{"d_expert": 32, "d_shared_expert": 128, "moe_layers": [0, 1, 2, 3, 4, 5, 6, 7], "router_score": "softmax", "lr_router": 0.00161, "vocab_size": 4096, "norm_eps": 1e-05, "beta2": 0.99, "seq_len": 512}
Below are experts of layer 3 (counted from 0) of a mixture-of-experts language model. Rows are named router (the router's row for the expert), gate (a neuron's input weights, with its number), up (a neuron's input weights, with its number), down (a neuron's output weights, with its number) and show model dimensions 0-79. Each number is 500 + 25 x the weight over its row's rms, rounded and kept within 0 to 999. Numbers have three digits each.
Before each expert's rows: "comes after" lists some tokens at least twice as common just before its tokens as in all text; "comes before" lists some tokens at least twice as common just after its tokens as in all text. This comes from a sample of Wikipedia text that the model never trained on. Tokens count by the router's weight.

# expert 73
comes after: " |", " ", ";", " (", ":", " −"
comes before: ".", " |\n", "|", "–", "1", " Sw"
router:503504512450545480493500484472522529508492482493475526526491502508466465529484544510477547472507479504512508467547488531507505499487490493489546461464495471508469468533500445482469444511484509492479506460452455532519526520458501516511508499
gate0:491488491497503508560534464449520484480501445492521521502520515489464493538527522481539497494553492518481477537479489530476433504487507515491490475507481522546469516519467502524510476464480540492458513501475463472512532496479519492494503524
up0:496472501534463542490513488483498456506494464509522532487529520497501501577500471452527504506504480511552511506550487546518435466470513503469534486503503504534523484535478469539474511501459522498516499471464483477488514505485495515500497509
down0:539524482531491524533511530486471472483481496512537456464510504509542497492520463518502497470505501540501500493531521508499505504535485506546484508462502477462507510538488517494463474513485451481523459544543494580468516469485495539538504493

# expert 132
comes after: " ", " $", " −", " #", " (", " +"
comes before: " |", ".", "–", ";", ",", " |\n"
router:539487506487504452466492501548468510499505530518518526486497537464519467503482479537475504531461456463446520481526532516540538490508484469457498513500524538519501491488532481487458498470476531456482518515490518504535461518487502509508477536
gate0:496520436514521462492503527548475503496474504506518537502541528495521492528493471485541513527483481494505514467525487450509506498448485471530503474514527522481469496521432504432493495475512532486521521481466480459485473532470482499476502478
up0:517506516516517520503523470450476521434459507517502501491509489525497503495513513499490519529470525502483494536510491533514520433556498517519498465518492503492496534462466490549497481517497474524544438462473479498497464553548509520521507540
down0:464493507515506471523438528472497515552515474493512542513545461485539477494462537556531490500454501529508508536471503533536475498547515523460509504478477521513497466471513517498509528488447471465498493480484507491526485510522509537495518548

# expert 247
comes after: " ", ".", "–", ":", " (", "'\n"
comes before: " |", "–", "%", ".", " |\n", ";"
router:460495499490501456462502491455536507489509501516469521512510426506525482486477531491504561523482547461476470483496495497522528469509482499470463487480495513486548539510536512490484519477508491475509539504470495449529490517506484542487519543
gate0:467549476513486522524530495499501490517514527519529495549502565520507474531545487496551492538507493516505525488516446461527506512507518525486487522470511443468454484481491518495511524503518525519494513508469538528525543520504479473499516475
up0:512461493489493510482519525512515526494497532504455492490472499468484519477510495505474513473464487491533512506504526545460490517511516489503512481489509528506521529487467436548519525469524492498500459472531538502530428465472511540494524502
down0:472481443513494486512501491488521503480482447476504496493517481539516523493511546496492507546516536538503515498505532453500534506501494503500549512537455513484493482437506525474523497481521494537492506511514513496482453522551527532456478473

# expert 93
comes after: " such", " to", " known", ",", " and", " well"
comes before: " a", " the", " well", " an", " \"", " part"
router:515488514475490506514494498503502450493524535489470524460490531553501508531458534500512467491497509490488540493533534515512533473451464493489464540566516487476524526525529473483557486520477525525510485508485510516493548490497508487483456535
gate0:454515515511482535466522466556486472474521473507483553468475501529505498518504540503486499520501479491483511519510498548527502503477516490528472464499526472522514506511514535474501517529480450474528499494474505489495470525484528504468470446
up0:491458525508461473498453504477475494538511534514471485499490504504504513481537519514509461495489499502471481533520490474477528453532471474465481438498504459519497528454498463463518537493480494457503473481520499477522485519470476554503486537
down0:506532503525522504473494489558527474491468471508468538511499493479516510496497496459494498507469524496500495477499508516527525480442512488489496546434484498483541469480459548511508511512464468523488477480539503498506498517455522475507473522

# expert 32
comes after: "9", "8", "7", " ", "6", "10"
comes before: " |", "0", ",", ".", "8", "9"
router:513511492551476477475476512478490511487511546543524465460463521532501452504501507464430437479484542471491506507473480509481475544496490486475500481465484519537510484483482502487463502476546494479482506559514454511540485496473471472490492501
gate1:500532437527467519479488532516497472549494507493516507513476457525533516477493509493496489497508508499522491435544495505492548488491500491511544529521504484452509564461498500494480481531511524532484498482479502523461452500458495486501516489
up1:486487480530485496529472497490469466475485514536494486483491492474520513518468467466478470474530529535508484478519458484442532492495525490533517464510498477490513546458480486511485438504540500544535481520460496517486459479481503471506541505
down1:471480535495503456470497482471513484489483476540517496480482511482493521485473526463515506493498520483486493465513487497506482499504481521561509469502493494509477487535496474520538523501479474485504472532486499520535506494512483496481549502

# expert 34
comes after: ",", ".", " due", ".\n\n", " and", " well"
comes before: " the", " a", " he", " it", " his", " they"
router:508494492544525536486510501488465477489538560468520549474529505505506482502481472520545491460508521516478524495529452468525483519485488499468478524537522466508499496558533482508571476466507533525487538473529478470488519470461492504484474503
gate0:473534469518486492503465468500571492474501485546515486499519496459519480522442472497472470508539506480478512500536511494493468470508471475527506487471482479442515464515453513455479482504543502504515539494504521502503502481493501508484559516
up0:478462470539505455471483462466503504515539502493556541507507481467508488484494504505481522513558546482496513491551529492512480460544517464536480457519501497486503495516461484462499507481500544523501516456546511480488487487502507515530512495
down0:484499458515463487500503491520520503484506558536511510491506520493477498479490496548517439531518534518544506468478476444514496479491520517450526540469497505502522487498474520515495461506489542528494460457485525505466508481497543539481520508

# expert 104
comes after: "|", " ", "-", "\n", ")\n", " In"
comes before: " |", ".", " Conservative", " Labour", " Liberal", "201"
router:497500480489530506424530510480518516520512488497480521495497447501529448501518502482540541453454455511528523476511500513509491513474524496510520505495490492512513508514550484506507572491483477512510472464512494505557468485489502473481532510
gate0:511508515461445505475465547516456466492493540498491485464528529487520496492539537500483494520476493473519497482553511481498478471529525471502513490501479489491502513501461471512465456501518494500489474475529511473499441495505517522479523508
up0:460466493497502504508538482528503524509465451528509480512479516480472521488484478469543516477525507505525539552427461506474520524474489539498468520534545533515473499489509509514548512489499528505492486507447530534499542542513537486498501508
down0:574530520502461519488493567538485471500500534506520509459531521477509493474526463463488463502511521516513516438510508511515470499494510509464507499508515499503540486505444453497515496511522530469477509468489500485507504537473481500510513524